Below are experts of layer 5 (counted from 0) of a mixture-of-experts language model. Rows are named router (the router's row for the expert) and show model dimensions 0-255. Each number is 128 + 24 x the weight over its row's rms, rounded and kept within 0 to 255.
Before each expert's rows: "comes after" lists some tokens at least twice as common just before its tokens as in all text. This comes from a sample of Wikipedia text that the model never trained on. Tokens count by the router's weight.

# expert 26
comes after: " (", "2", "1", "===", ":", "=="
router [ 94 105 134 108 147 119 134 147  99 112 125 107 166  96 146  74 132 126 127 180 141 122 124 139 156 100 128 120 128 102  79 125 123 138 117 117 139 127 159 127 140 109 116 135 148  97 135 111 120 120  96 146 126 114 169  90  79  92 100 105 129 141  82 145 162 106 158 158 124 137 138  82 157 100 110 154  89 128 119 134 146 134 175 128 139 121 147 157 105 112 100 127 117 162 109 152 117 137 121  94 126 166 117 106 134 160 139  84 104 134 123 100  96  84 114 133 146 126 120 116 165 109  90  80 105 116  86  82  91 138 112 149 152 116 116 156  85 134 155  59 183 163 162 138  97 160 116 136 129 120 126 119 141 152 117 136 112  90 141 125 104 115 147 134  84 171 106 141  93 155 118 131 114 159 104 149 123 122 106 130 135 102 116 129 166 120 136 137 139 129  94 107 125  94 127 101 128  96 178 140 173 105 177 130 140 105 154 151 164 156 164 123 156 115 128 126 147 169 157  95  81 111 125 131 114 162 111 141 178  96 175 142 140 119 129 112 123 102 140 159 110 111 117 137 114 135 113 122 154 119 118 104 146 121 148 123]

# expert 57
comes after: ".", " |", ",", " ", ";", "5"
router [128  86 120 116 132 130 101 133 125 146 102 139 147 102 164 129 109 137 148 138  78  96 155 154 147 143 111  86  90 120 167  96 127 104 133 140 147  96  79 141 131 172 135 124 104 157 141 131 129 117 102 117 126 105 101 107 127 130 114 131 134 110 149 116 102 178 131 137 131  98 128 120 107 157 135 167 126 181 122 165  92 167 143 128 163 128 121 119 100 135 144 116  98 134 158  88 155 135  98 122  85 102 155 141 121 108 109  94 145 124 115 146 177  96 106 132 123  94  96 141 138 124 116 103  94 170 138 162 119 147 147  97 182 124 111 107 136 125 103 127 150 165 148  93 147 106 119 127 114 133 129 150 134 154 110 145 135 135 108 146 136 165 139  68 147 141 126 145 107 101 168 154 115 123 144 120 123 109 158 117 182 180 115 120 174 118 116 152 165 144 132 179  85 125 122 168 106 148 170 122 123 157 152  87 114 142 132 144 108 105  92 158 158 145 165 129 155 162 151 103 112 102 115 176 128 146 130 120 142 125 134 100 164 126 166 107  92 106 148 113 114 155 102 140 132  94 106 155  89 140 181 131 138 114  99 145]

# expert 72
comes after: "0", "1", "3", "7", "6", "2"
router [104 102 110 165 126 123 130 112 100 138 115  77 135 135 100 186 101 117 157 125 114 138 132 149 115 133 115 153 135 150 120 130 140 113 181  72 101 168 151 116 147 140 156 144 165 134 104 142 132 173 130 105  84 115 136 174 119 114 108 105 106 117 169 113  87 146 151 117 134 132 172 132 112 169 150 157 104 140 137 167 102  93 115 148  99 116 134 127  91 127 145 115 134 128 147 151 118 132 125 117 121 133 123 117 107 117 148 118 128 126 126 129 104 124  95 143  98 114 120 153 142 154 150 188 102 134 154 132 161 108 130 116  99 115 137 109 107 125 120 149 129 133 113 119 167 123  86 161 116 166 123 110 107 125 118 164 176 122 150 149 149 151 145 161 169  88 120  92 180  99 127 136  91 127 149 125  81 143 105 173 114 141 161 134 163 140 131 129 119 180 107 127 145  91 134 125 113 132 165 109 153 140 143 156 114 121 174 167  98 139 120  94 173 138  78  85 137 123 115 104 106  96 117 171 155  87 141 116 177 106 106 162 128 127 107 145  95 108 108 113 121 107 124  92 162 114 159 112 125  96 163 131 156  99 145 143]

# expert 17
comes after: " F", " f", " T", " E", " t", " M"
router [105 109 114 154 138 107 103  84 133  83 106 136 174 145  90 138  93 128  98 132  97 181 132 140 142 130 124 103 126 108  98 132 107 156 143 126 139 123 121 106  98 147 143 130 134 161 169 108 154 133 108 122 160 158 114 168 150 106 120 144 149  82  75 153 105 120 123 123 138 170 123 114 111 165 116  96 191 141 123  98 123 159 133 120 156  97 112 148 158 180 107 105 163 157 154 171 123 113 142 112 118 107  83 135 126 121 142 163 108 150 149 137  96 120 159 139 108 114 154 116 125  66 116 112 139  92 178 112 131 172 106 119 111  93 152  90 143 135 138 111 107 113 109 132 111 158 120 157 165 113 136 112 113  84 115 145  95 127 101 147 137 182 116 126 114 126 135 161 116  94  89 118 139 126 111 142 151 118  99 157 112 127 131 108 122 137 114 149 102 102 144 153  72 140 165 123 119 164 151 107 128 131 162 133 137 101 162 148 160 124 161 107 142 104  96  95 139 125 176 142 158 150 112 103 126 107 137 114 126 151  96 144 155 123 150  92 154 144  77 127 130 125 112 147 117 136 110 119 134 141  99 168 134 112  77 153]

# expert 65
comes after: " R", " P", " Q", " M", " L", " V"
router [112 123 100 165 135 141 137 167  95 116 133  85 174  90  90 120 128  97 123 117 154 115 126  98  84 122 106 120 120 165 145 149 114 143 101 119 134  95 163  73  91 118 169 159  93 126 111 124 144 105  88 104 122 117 118 109 154  85  77 157 112 120 134 156 136  96 142 131 129 143 121 125  94  83  85 114 110 152 156 125 137 154 106 109 133 128 142 173 118 131 154 140 121 155 150 125 122 131 152 132  93 167  99 152 163 118 113 150 127 139 112  97 134  96 137 132 132 116 156 118 122 102 109 147 115 146 121 105  86 121  92 138  88 108 126 111 142 108 138 105 161  96 122 150 170  93 117 164 152 154 116 141 135 159 144 129 118 135 136 168 133 142 147 181 110 122 157 103 113 119 118  91 150 145 132 121 144  85 113  94 149 111 170 157 139 109 100 114 103 126  90 121 140  85 144  92 102 113 147 115 151 100 114 124  98 108 146  95 151 158 109  73 118  85 144 110 159 107 116 126 120 121 113  76 131 148 133 123 158 152 160 140 180 108  76 164 143 128 124 134  95 167  84 120 109 114 130 145 114 130 100 122  98 111 161 120]

# expert 54
comes after: " |", "′", " York", " University", " he", "7"
router [103 146 127 122 148 151 121 175 110 160  95  77 160 120 132 111 134 139 139 164 123  93 158 163 149 159 128 143 105 130 168 124 161 102  91 126 122 162  98 113 179 151 123  82 145 102 112 121 123 107 131 119 117  96 123 121 102 120  92 159  85 142 149 132 132 190 148 144  86 140 152 109 155 108 131 118 115 173  82 154 136 165  84 139  94 151 167  79 123 156 134 166  88 138  96 132 105 135  93  98 127 121 169 117 110 131 166 102 149 131 109 124 129 134 158 151 112 154 151 146 130 160  95 120  95 150 113 138 108 141  99 107 107 136 135 134 132  77 112 162 148 129 131 115 162 139 156 124 103 128 120 177 146 116 125 178 128 176 161 105  82 136 143 174 165 128 155 138 129 143 162 148 126 136 114 148 111 131 148 142 132  83  98 147 150  94 115 127 145  79 107 104 126 120 144 138 105  98 123 133 132 132 121  99 120 148 129 109 127 133 126  95 137 137 161  70 157 144 153 148 122 112 129 151 149 153 147 128 153 140 145 103 142 108 124 162 101 128 167 116  91 142 125 133 136 155 129 119 136 102 176 162  95 119 148 133]

# expert 43
comes after: " a", "==", "-", "===", " an", " pre"
router [111 131 153 158 148 148 121 108  80 146 138 115 163  94  90 124 150 124 139 181 100 129 143 133 139 106 148 140 114 123 123  92 114 126 105 118 110 168 104 105 121  90 120 111 139 114 175 123 127 128  93 147 143 143 123 125 174 106  97 135 114 110 103 104 114 116 160  87 145 141 101 146 133 131 113 151 128 146 133  84 122  99 117 162 115 107 128 134 166 147 174 104 100 165 104 103 126 101 148 139 105 125 116 101 120 113 103 108  89  85 107 113 113 154 146  90 163 130 134 154 146 135 107 107 116 161 108 152 104 131 122 136 151 158 162 162 142 187 148 124 140 176  83 130 168 153 134 133 127 148 161 118 144 123 149 160 129 129 158 148  86 139 171 128 105  96 147 124 167 150 138 123 104 149 125 122 159 100 123 161 122 120 118 161 105  71 130 116 121  97 151 183 155  97 111 115  93 151 106  93 162 130 124 112 103 165  85 146 114 178 117 177 158 138 132 110 130 182 102 145 111 131 118 122 136 115 136 116 138 104 145  90 123 134 110 108 137  89 114 142  97 116 163  99 156 107 125 144 128 115 109 148 132 177  93  84]

# expert 53
comes after: "2", "1", "0", "–", "9", "7"
router [117  98 100 149 145 142 117 176 130  95 115 104 135 119 140 127 130 130 171 174  97 147 134 167 135 148  95 132 151 144 160 111 103 164 163  95 121 160 150 122 118 138 162 135 131  86 106 130 106  88  94 150 147 102  94 145 153 133 122  89 135 120 119 116 162 155  96 150 112 132 124 105 163 107 118 131 153 147 112 146 146 132 135 150 173 141 103 113  86 126 179 110 141 152 142 122 154 121 106 100 116 111 128 135  87 147 101 165  62 121 164 104 131 143  76 116 111 123 162 127 144 148 114 130 102 103 141 114 125 158 154 100 136 116 159 123 141 138 143 108 118 161  97 126 134 153 154 177 143 171 133 163  89 126 107 120 151 116 104 175  89 123 137 158 156 146 148  78 134 164 122 166 135 129 170 124  87 154 146  95 147 114 120 137 151 104 157  89 145 144 108 122 141 113 121 125 109 104 117 111 130  87 115 128 166 116 104 170 128 166 115 106 132  88 131 112 137 144 121 118 150  98 122 143 138 106 144 103 166  97 116 174 174 115 122  90 165 161 109 105 119 143 147 167 141 153 156 139 139 100 148  85 140 151 145 110]

# expert 111
comes after: " a", " The", " an", " A", " G", "A"
router [136 128 126 107 127 106  85 113 161 106 121 173 130 146  90 114 119 162 119 130 141 137 111 137 101 126 155 123 138 162 118 142  86 149 100 178 117 107 156 120 146  89 131 170 116 150 119 137 105 136 108 103 130 144 126 132 107 167 134 130 175 117 164  85 143  96 115 108 115 141 142 113  76 141  97 154 117 159 153 102 121 138  98 148 150  88  59 156 138  86 123 153 103 137 150 159 115  91 184 100 133  96 123  98  82 122 145 119 110 132 109 161  89 158 131 134  86 103 119 111 122 141 112  90 158 126 149  87 153  85 107 150 143  82 163 135 160  90 145 143 160 116  94 122  98 141 131 180 169 114 157  99  92 145 141 141 123 110 184 120 120 136 103 132  88 125 119 138 147 112 139 147  90 135 120 132 118 117 124 107 142 148 117 120 115 115 110 124 116 159  99 127 135 101 116 139 136 143 131 120 144 152 147 141 147 125 140 102 146 140 125 136 128  89 140 113 143 107 197 111 136 166 110 144 119  91 126 120 178 130 133 142 132  83 141 109 116  85 109  88 128 110 115 131 115 117 139 165  94 184 137 122 100 138 113  98]

# expert 101
comes after: " p", " l", " L", " V", " d", " n"
router [ 94  82 146 111 150 138 145 162 142 129 120 141 121 139 120  70 136 104 104 107 127 116 107 138 147 134 113 117 121 148 124 115 140 127  98 118 169 120 146  90 108 116 172 164 130  84 106 126 150 126 107 165 103 122 128  78  72 124 115 132 142 112 160 172 161 131 174 145 125 156 140 100 107 164  95  95 122 144 125 135 140 125 101 134 119 128 123 143 134 144 143 118 148  95 159 126 131 127 104  99 163 137 130 112 156 139 131 160 126 114 142 113  90 142 157 118 116 127  87 148 162 135 124 141 145  84  93 141 101 155  79 103  93  81 137 140 159 120 110 125 140 134 145 147 137 114  88 147 160 136 139 126 118 134 141 123 105 112 139 109 162 172 138 174 162 142 130 118 108 122 121  88 132 124  98 124 121 130  84 131 104  80 130 146  77 111 161 121 124  85 160  98 151 102 107 101 116  83 169 126 121 126 110 111 103  96 150 112 126 161 101 155 118 105 143 146 133 152 139 178 121 121 152  67 142 152 154 159 141 143 107 186 133  88 118 159 141 164 112 141 139 125 106 152 122 117 106 137  97 115  89 136 128 169 191 158]

# expert 7
comes after: "0", " ", ".", "-", "–", "′"
router [ 96 122 108 165 149  95 109 133 124 114 149 144  67 171 160 166 147  85 125 161 106 108 145  85 166 144 107 120 126 112 162 123  91 123 136 116 118 104 161 139 112  67 151 110 111 135  88 143 136 142  92 100 145 120 132 149 145  95 119 111 131 138 130  85 190 160  84 165 125 164 116 154 125 106 120 116 110 142 109 131 130 139 114 181  92 125 135 129 105 105 130 153  99 152  86 114 129 125 112 125  92 138 103 165 130 137  96 163 138 111 110  92 141 165 129 110 109 130 124 150 146 168 113  79 117 114  82  80 141 134 160 153 116 112 144 125 110 112 122 114 158 142 122 136 169 140 144 141  92 119 131 165 132 132 116 110  93 149 144 107 108 152 106 160 161 133  94 155 122 135 136 150 137  91 156 131 170 123 123 105 126 106 198 112 143 100 134 153 144 135 120 162 117 100 175 146 123  99 168  82 112 131 133 142 113 120 116 135 144 121 143 107 129 139 137 123 182 165 117 101 112 122 169 145  89 132  97  77 146 146 149 105 144 154 144 130 123 122 104 141  92 126 124 103 125 108 172  97 114 125 126 143 134 163 115 125]

# expert 77
comes after: "\n", ".", ",", "Scientific", "Personal", ")\n"
router [130 132 153 104 120 103 130 141 104 152 149 170 145 120  86  93 158 124 131 122  98 152 115 165 110 148 113  91 158  99 150 156 105  95 121  84 170 111 132 117  95 129 149 126 160 170 164 115 162 100 113 117 103  86 121 116 142 151 119 178 132 119 124 127 165 103 150  84 172  61 103 125  97 106 136 157  93 126 151 122 119 129 112 142 123  86 150 157 109 151 166 118 141  99 118 134 146 113 126 112 130  90 148 121 114 137 163 123 114  96 134 106 130 151 145 143 119 111 163 150 142 151 106 106 115 153 123  81 120 119 168 106 147  95 137 104  66 146 109 126 135 151 101 119 167  92 144 161 143 135 151 125 144 161 112 145  79  97  86 118 123 129 123  95 133 139 139 108 141 162 141 168 100 107 104 119 104 101 116 121 146 146 103 117 162 130 165 118 128 111 123 123 149 119 135  92  99 125  97 142 133 125 150 151 137  99 147 171 134 152 154 137 160 115 119 111 138 125 109 152 115  88 134 101 177 147 121 110 158 156 114 110 128 173 143 148 145 131  83 102 116 124 130  92 165 134 101 135 173  90 148 116 174  84 102 133]

# expert 124
comes after: " the", " a", " an", " most", " =\n\n", "'s"
router [131 169 119 105 124 115 131 155 101 132 116 136 115 138 127 106 105 148 139 174 127 119 116 108  90 144 117  86 114 114 142 152  92  95 132 140 132  94  90 127  98 130  96 128 123 161 112 171 138 137 131 148 174 149 116 160 131 128 147 134  90 135 151 102 149 151 113 150 115 123 152 126 158 114  84 156 103 134 152 138 100 120 146 145  84 130 114  83 122 108 134 146 164 121 159 109 126 110 188 137 124 103 107 102 135 167  97 180 131 148 143 180 135 124 128 165 123 165 161 142  86 156 118 134 135  87 116 126 181  92  96 137 165  97  76 106 151 105 108 100 130 100 152 146 113 130 140 122 148 114  84  86 102 147 134 145 120 174 104 151 150  99 124 133 136 150 183 103 149  88 185 101 104 160 163 141 107 102 129 106 136 162 149  80  89 124 106 123 105 171 130 140 112  89 129 108 115 159 148 112 160 157  92  77  96 145 125 147 157 117 141  95 138 162 143 120 169 159 107 126 119 127  98 140 118 114 104  81 122 111 123 115 109 101 130 119 158 113 138 118 135 135 130 134 100 116 132 131 118 152 124 140 122 141 109 130]

# expert 95
comes after: ",", " United", " New", " in", " South", " of"
router [133 157 120 160 116 124 138 113 146 155 127  85 126 103 155 155  92 148 153 151 141 148 161 162  81 125 143 157 128 125 143  99 157 105 147 120  99 136  82 129 155 174 138 114 138 161 152 184 129 101  93 103  98 103  90  96 133 115 118 167 148 128 153 140 131 106 102 128 128 121 138 146 155 172 132 116 107 137 144  96 101 184 183 107 159 152 146  97 123 156 113 119 133 136 119 138 141 128 143 148 152 164 177 116 119 159 134  88  88 156 154 116  94 107 110 139 176 119 122 130 102 105  95 110 113 116 120 140 110 117 126 135 120 167 144 113 133 127 173 119  83  89  98 121 155 152  84 135 116 118 108 131 141 122 100 181 128 139 119 134 133 106 142  92 119 101 135 113 143 134 148 125 152 120 102 147 101 104 133  85 145 135  89 104 105 143 136 158 132 115 141 132 138  80 116 105 179 106 142 159 101 102 146  89 135 164 140 133 153 135 154 150 127 127  99 163  74  85 117 113  82 156 163 138  96 131  81 104 122 109 128 124 151 132 150  98 121 137 142 162 136 131 168 128  92 120 138  90 113 146 132 143 139 121 177 141]

# expert 106
comes after: "\n", " =\n\n", ")\n", ";\n", ".\n", "\n\n"
router [ 92 131 106 165 137 126 144 160 131 121 135 113 123 168 124 124 147 118 121 112 141 149 110  82 142  86  71 128 115 113 140 114 124 126  88 113 114 113 128 134 117 139 136 175 104 134 106  97 118 115  75  97 167 110 135 102 123 136  77  93 108 138 143 115 165  98 118 147  96 142 107 125 106 106 145 151 114 111 119 140  90 105 115 106 139 142 137 145 156 143 146 128 109 149  85 124  87 175 104 173 164  99 127 135 141 164 124 113  80  98 117 110 141 132 132 111 127 124 190 125 143 159  97  78  99 131 102 103 113 143  95  94 163 112 147 135 116 142 133 122 178 132 155 114 140 132 114  81 107 154 101 153 138 124 151 138 129  85 137 147 102 165 105 135  80 142 135 150  61 119 107 144  96 104 121 133 122  82 150 147 175 118 115 163 170 124 149 117 136 134 102 172 130  86  87  91 117 139 128 151 138 120 115 120 133  90 165 127 102 182 115 147 125 164 138 100 129 153 139 102 150  96 113 142 128 129 111 110 119 148  98 132 124 150 129 161  78 141 136 137 136  80 130 127 130 112  91 167 158 123 131 123 149 100 123 129]

# expert 21
comes after: "\n", ".\n", "   ", "\"\n", "}", ".\n\n"
router [114  92 126  98 158 126 159 173 110 127 155  98 139 130 136 103 135  93  75 137 120 153  84 112 152 152 136  91 107  91 161  91 129 115  61 172 173 114  93 110 153 128  98 118 126 130  82 142 131 156 137  80 115 150 126  97 142 144 105 139 157 127 129 162 158 152 117 108  98 145 158 121 132 132 112 121 131 118 111 190 168 117 119  96 110 104 157 162 171 130 139 129 102 136 113 136  93 186 136 110 150  97 105 114 139 152 118 128 116 106 104  97 127 119 153  90 114 141 106 135 102 120  73  89 129 133 133 105 105 157 112 110 151  80 129 112 115 136  93 144 141 122 134 170 130 136 158 106 112 150 147 136 114 163  69 130 110 100 122 155 100 122 117 151 156 151 128 161 104 143 113 162 109 148  98 104  95  97 111 132 151 150 143 170 131 121 152 110 143 130 138 139 121 175 146 150 101 122 148 100 124 117 129 100 129 114 143 106  94 139 119 149 127 115 149 126 150 162 159 103 109  97 160 162  73  98  94 147 166 140 137 157 145 110 143 138 110 139 106 153 147 131 110 145 119 104  73 107 126 130 142 143 130  98 128 133]

# expert 28
comes after: " |", ".", " N", " Succeeded", " Preceded", " D"
router [ 88 122 148 129 174 115 155 168 135 117 125 103 165  94 150 103 116 122 105 137 150 119  67 111 130 160 145 114 130 106 106 102  98  99 114 105 168 128 113 147 106 123 148 112 116  98 139 135 167 112 125 121 108 140 112 116 108  81  97 130 157  92 101 146 114 139 127 123 165 129 136 128 130 156  89  80 131 154 110 126 125  99 136 100 129 152 170 142  94 145 181 156 104 142 130 123 159 144  77 142 138 148 108 128 139 109 119 108  79 121 103 129 110 118 113 123 159 120 130 117 153 108 104  92 146 124 116 135 101 145 129 110 146 106 123 108 104 114  99 117 171 143  88 131 124 141 134  88 136 106 143 111 131 126  84 116  79 110 106 172  87  98 116  91 124 143 136 117 118 171 136 109 145 121 132 194 144  81 129 151 166 102 172 150 183  97 128  87 115 119 102 135 123 117 135 109 123 140 132 113 138 116 115 150 112 149 168 124 156 109 150 147 133 160 135 154 113 150 143 131 125 131 121 162 117 133 123  76 154  97 160 111 132 130 145 148 124  77  91 142  99 150  63 135 166 167 131 145 150  94 119 166 164 127 138  89]

# expert 116
comes after: "-", ":", " Time", " United", " Original", " Binomial"
router [130 125 120 168 161 139 102  90 149 138 143 116 136 123 143 127 105 160 157 153 143 106 118 137 130 125  85 138 117  80 151  97 143 152 110 100 138 138 100 148 103 109  79 137 163 132 124  80  90 133 147  83 135 103  77 131 150 142 116 108  95 116 112 107 123 115  86  97 145 134 181 120 165 113 113 149 146 100 140 115 112 111 102 133 171 170  98  79  97 160 143 109 168  75 170 150  99 111 162 140 118 103 123 116 131 137 137 135 122 155 124 123 131 141 107 167 105 149 155 157 113 110 120  97 130 139  78 171 151 130 179 107 140 151 119 103 110  84 131 143 104 140 153 176 113 138 141  94 114 133 123 111 143 162 143 127 118 123  97 162 123 102 120  85 108 168 137  99 144 124  98 142 118  92 136 115 171 124 108 139  92 161 116 137 118 151 112 133 115 126 131 108 119 139 165 121 119 133 139 117 153 133 111 117 120 133 155 179 150 142 141 120 120 153 107 154 129 144 103 138 109  91 171 179 135 125 119 105 143 175 127 127 138 178 145 109 125 184  86 101 143 117 151 134 160 118 109 144 148 109 139 157 102  89 142  91]

# expert 93
comes after: " C", " V", " M", " B", "M", " c"
router [129 152 133 159 117 118 114 129 136 111 104 110 155 111 116 127 117 123 143 148 118 109 144 164  88 128 107 126 110 144 154 199 100 142 156 127 139 111 163 134 148 132 147 136 165 129 128 151 120 172 114 116 127 151 117 171 161 147 171 118 123 113 149 154 124  84 155 139 131 107 106 134 127 146 127 155 134 131 112 153 174 172 168 122 129  96 115 134 120 120 165 142  85 157  77 144 122 108 149 143 124 163 129 170 115 112 109 104 137 101 150 169 127  97 109 173 125 117 133 122 118 133 120  90 141 109 133 132 183 170 118 126 101  97 107 105 161  86 137  79 140 127 132 117 111 149  83 108 147 133 135  94 112 137 163  77 104 129 136 152 147 121 144 164 121 119 129 126 172 109 162 163  98 156 151 130 115 150 108 118 111 154 136 141 108  84  89 105 114 176 174 137 117 109 117 110 134 143  58 116 152 166 113 153 126 131 157 142 138 148 123  87 137 144 144 109 146 145 139 132 111 166 100 122 142 102  82 161 146 130 126 160 125 111 115 167 108 120 169 145 104 134  87 102  69 114 121 111 136  86 113 147 166  94 119 128]

# expert 94
comes after: " |", ")", "%", " is", " was", "4"
router [109 136 131 166 109 104 129 150  87 165 134 115 174  95 108  93  93  98 125 122 110 143 109 113 157  86 132 119 158  84 160 146 141 111 143  86 136 143 160  90 109 125 149 150 127 126 123  96 137 117  89 129 128 110 159 114 177  88 137 110 149 108 150 136 161 113 155 160 160 159 102 146  92 118 147 153 110 116 162 141  94 117  66 137  92 106 140 148 155 131  94 168 119 125 161 107 150 171 146 105 113 141 148  93  96 134  81 136 116  97 106  99 113 107 159 110 153 150 112 127 132 145 125 103 176 119 119  93 147  99 120 134  84 159 129 134 116  90  84 150 144 121 123 124 179 122 121 154 155 148 126 165 152 122 166 119  84 136 149 115 158 144 129 118 139 103 143 107 144 103 119  94 130  97 134 116  88 116 152 145 160 140 134 156 112  87 138 121 126 168 106 145 104 108 112 116 101 151 156 115 128 145 138 121 164 148 114 138 113 103 140 168 155 119  95 153 140 124 145 106 148  89 178  67 118 148 142 124 110 174 116 121 128 141 128 125 130  86 126 131 119  98 132 114 167 124 127 127 146 150 160 140 115 155 167 152]

# expert 33
comes after: "1", "2", "8"
router [ 97 149 107 148 110 138 141 155 129 115 128 155 128 119 102 154 166 146 128 190 124 103 130 169 163 122 130 112 159 123 117  88 150 163 136 126 130 120  99 126 122 117 123 166  71  92 184 148 131 108 151  90 153  93 168 135 128 109  88 123 186 138 127 149 134 131 123 159 129 115 123 181 137  98 142 108 137 114 133 154  88 104 171 131 146 128 138 116 107 180 129 126 122 106 142 116 163 133 150  96 167 109 101 104 150 112 100 174 138 115 129 147 129 130 108 167 126  97 157 149 139 160 154 108 102 105 116 107 120 141 132 141 163  93 120 150  84 109 111 122 103 168 123 131  93 151 106 133 156  98 118 140 141 104  90 104 160 134 135 116  90  98 142 165 144 136 101 147 126 146 162 109 160 154 165 124  99 123 105 117 130 135 129  89  93 139 111 139 167 105 115 156 152 137 143  95 150 101 141 119 142 125 108 129 106 138 169 101 129 141 137 108  77  89 127 128  88  65 144 165 149 162 152 124 149 112 109 134 137 129 122 144 130 102 117 178 157 136 120 124 116 139 132 148 105  91 167 154 131  91 106  96 106 166 103 131]

# expert 118
comes after: " |", " MF", " −", " |\n", " DF", "0"
router [129 130 141 133 150 118 135 145 100 135 134 128 149  98 131 118 160  80 163  95 111 117 117 109 124 127 164 121 172 116 147 151 130 131 195 127  97 103 150 133  83 157 168 134  82 110 108 117 134 108 136  83 114 129 155 123  98 111 129 151 157 123 131 140  97 156 140  80 131 166 118 131 102 102 127 142 140 150 117 116 182 146 118 143 119  99 129 109 112 172 175 121 134  98 160 174 141 139 137 121 139 142 134  92 105 107 131 142 116 145  84 103 165  95 144 160  97 146  90 139 144  91 132 163 146 151 131 153 114 110 106 121  93 159 129 124 150 150 128 162 149 152 109 145 166 109 155 128 114 145 168 120 107 137 114 163 112 153 120 104 110 168 149 111 167 103 146 108 115 114 112 168 161 164 157 112 104 103 127  95 150 112 160 166 144 107 159 140 152 163  78 134 139 130 101 121 104 144 154  87 107 142 144 118 142 132 155 136 108 141 129 117 121 126 110 120 149  97 154 131  98 140 172  83 150 168 159 125 113 154 110 121 128 100  76 144 101 116  88 121 172 124 121 131 178 112 132 121 164 131 158 117  83 140 161 139]

# expert 56
comes after: " |", ")", " —", " United", " ·", "N"
router [140  94 115 153 148 132 139 161 158 157 171 120 159  94 133 138 125 120 150 127 128 142 147 122 161 150  98 136 153 128 152 106 146  75 147 114  83 132 126  89 121 104 158 111 167 142  98 127 152  98 150 106 108 108 146  92 117 148  85 105 172 122 132 151 139  77  96 142 115 142 170 152  83 129 126 130 112 142 118  94 100 136  91 105 122 155 120  78 125 179  91 180 111 106 133 152 164 145 124  83 125 140 160 129 120 122  93 111 148 154  83  96 133 162 150  93 155 130 114 107 118 137 122 138 148 117 130 119 130 117 132 115 105 165 109 113 131 143 138 167 114  99 139  94  99 113 105  98  95 132 118 165  92 115 172 163  73 143 159 111 154 130 128 107  92  89 120 116 116 125 143 144  93 105 127  98 136 132 135 132 165  76 136 170 153 125 136 118  93  76 154 129 125 128 168 128  94 139 143 156 168  98 158 122 127 148 159 164 141 143 120  89 126 120 166 134 134 144  92 110 140 116 125 117  89 155 124 135 123 174 124 117 115 131 104 151 134  98 101 140 141 116 104 127 111 100 109  94 165 112 151 134 116 122 121 100]

# expert 52
comes after: " of", " number", " and", " with", " List", " among"
router [127 159  91 131 133 106 141 156 138 106 104 157 128 106 117 127  84 156 101 132 158 149 101  75  93  91 165 119 130 153 110 174  89 118 131 127 154 133 133 115 140 136 130 172 101 161 101 151 109 152  99 145 106 122  90 192 123 162 112 113 156 146 119 133 136 167  86 148 100 132 120 116 105 110 114 113 135 126 156 133 141 123 129 143 110  99 123 100 113 135 101 145 122 137 118 128 115 103 144 132 109  94 123 100  88 150 107 159 136 148 125 147 152 144 124 119 118 124 128 133 141 165 124 164  95 164 155 139 110 123 129  99 133 100 151 125 170 169 111  91 156 134 140 144 111 148 127 164 126 139  95 102 102 156  92 165 143 126 115 123 110 131 110 106 159 128 152 126 140  83 108 144 135 141 176 150 108 105 168 122 177 152 130  99 148 152 109 104 104 184 123 114 131 138 155 125 127 115 174 150 133 177 105 102 161 137 152 138 151  92 130  85 111 135 147  80 139 113 126  95 101 141 138 137 180  85 157 115 129 151  96 151  93 159 149 152 171 132 167 134 120  88 133 161 133 146 169 139 117 165 115  89 120 158  92 147]

# expert 113
comes after: "3", "5", "4", "0", "6", "8"
router [119 115 103 142 103 146 100 137 149 129 135 106 155 121  91 146 116 100 144 125 128  95 174 117 119 146  86 101  94 142 139 106 115 142 153 104 154 133 138 118  92 151 148 137 137 141 106 162 137 118 117 146 131 107 112 160  86 142 134 121 135 103 143 185 121 153 120 129 102 171 116 102 111 123 105 116 118 167 140 126 145  96 141 159  99 107 128  95 163 123 133 157 100 162 125 115  89  84  91  84 177 134 159 176 123 150 150 108 117  93 124 107  99 117 106 158 112 112 147 148 118 132 129 157 130 164 172  98 126 138 148 153 114 118 155 125 153 149  99  76 141 165 145 139 109 109 126 136 104 105  97 117 126 102 115 145 140 165  76  94 152 112 149 124 133 167 118 144 164  81 126 127 128  97 141 164 118 123 173 124  82 139 104 100 100 152 125 135  90 111 161 102 162 158 133  92 188  99 149 124 141 116 158 165 146 119 106 128 136 155 150  80  76 142 127 170 120 121 115 148 157 148 103 102 128 145 123 137 108 118 140 117 130 143 144 150 117 169 138 107  96 119 111 144 109  80 153 129 161 129 104 154 122 119 170 171]

# expert 89
comes after: " H", " h", "H", " st", " ch", " St"
router [112 118 103 158 144 131 101  86 108 132 111 185  99 126 102 144  98  97  88 124 104 128 143 131 122 108 134 108  90 150  82 140 129 125 126 170 144 130 158 117  85 120 124 171 169 132 170 101 154 145 170 124 117 100 109 141 182 135 156 165 124 114 111 132 132 122  99 123 122 123 103 135 119 154 108 127  90 109 153 113 141 131 148 150 111 109 111 142 143 108 130 147 128 158 102 110 114 104 167  94 114 104  82 157 126  91 133 127 130 110 134 159  87 162 121 178 117 135 117 184  81 116 164 107 126 166 147 170 155 113 161 126 170 109 150 118 135 159 103 137 127 133 120 140  86 130 106 164 147 159 139 118 130 117  77  93 135 103 132 133 162 121 128 123  92 157 123 154 154  95 117 124 122  95 171  90 120  95 140 160  86 139  96 111 112 107 161 131 123  74 118 123 159 168 100 145 114 114  84 124 125 156 156 144 134 151 114 159 134 141 128 153 172 154 158  93 137 135 117 112 122  92  85 121 141  76 125 141 115 132  91 136 116 105 112 151 132 101 115 130  92 107 142 139 132  91 157 140 129 102 154 137 110 130 141 151]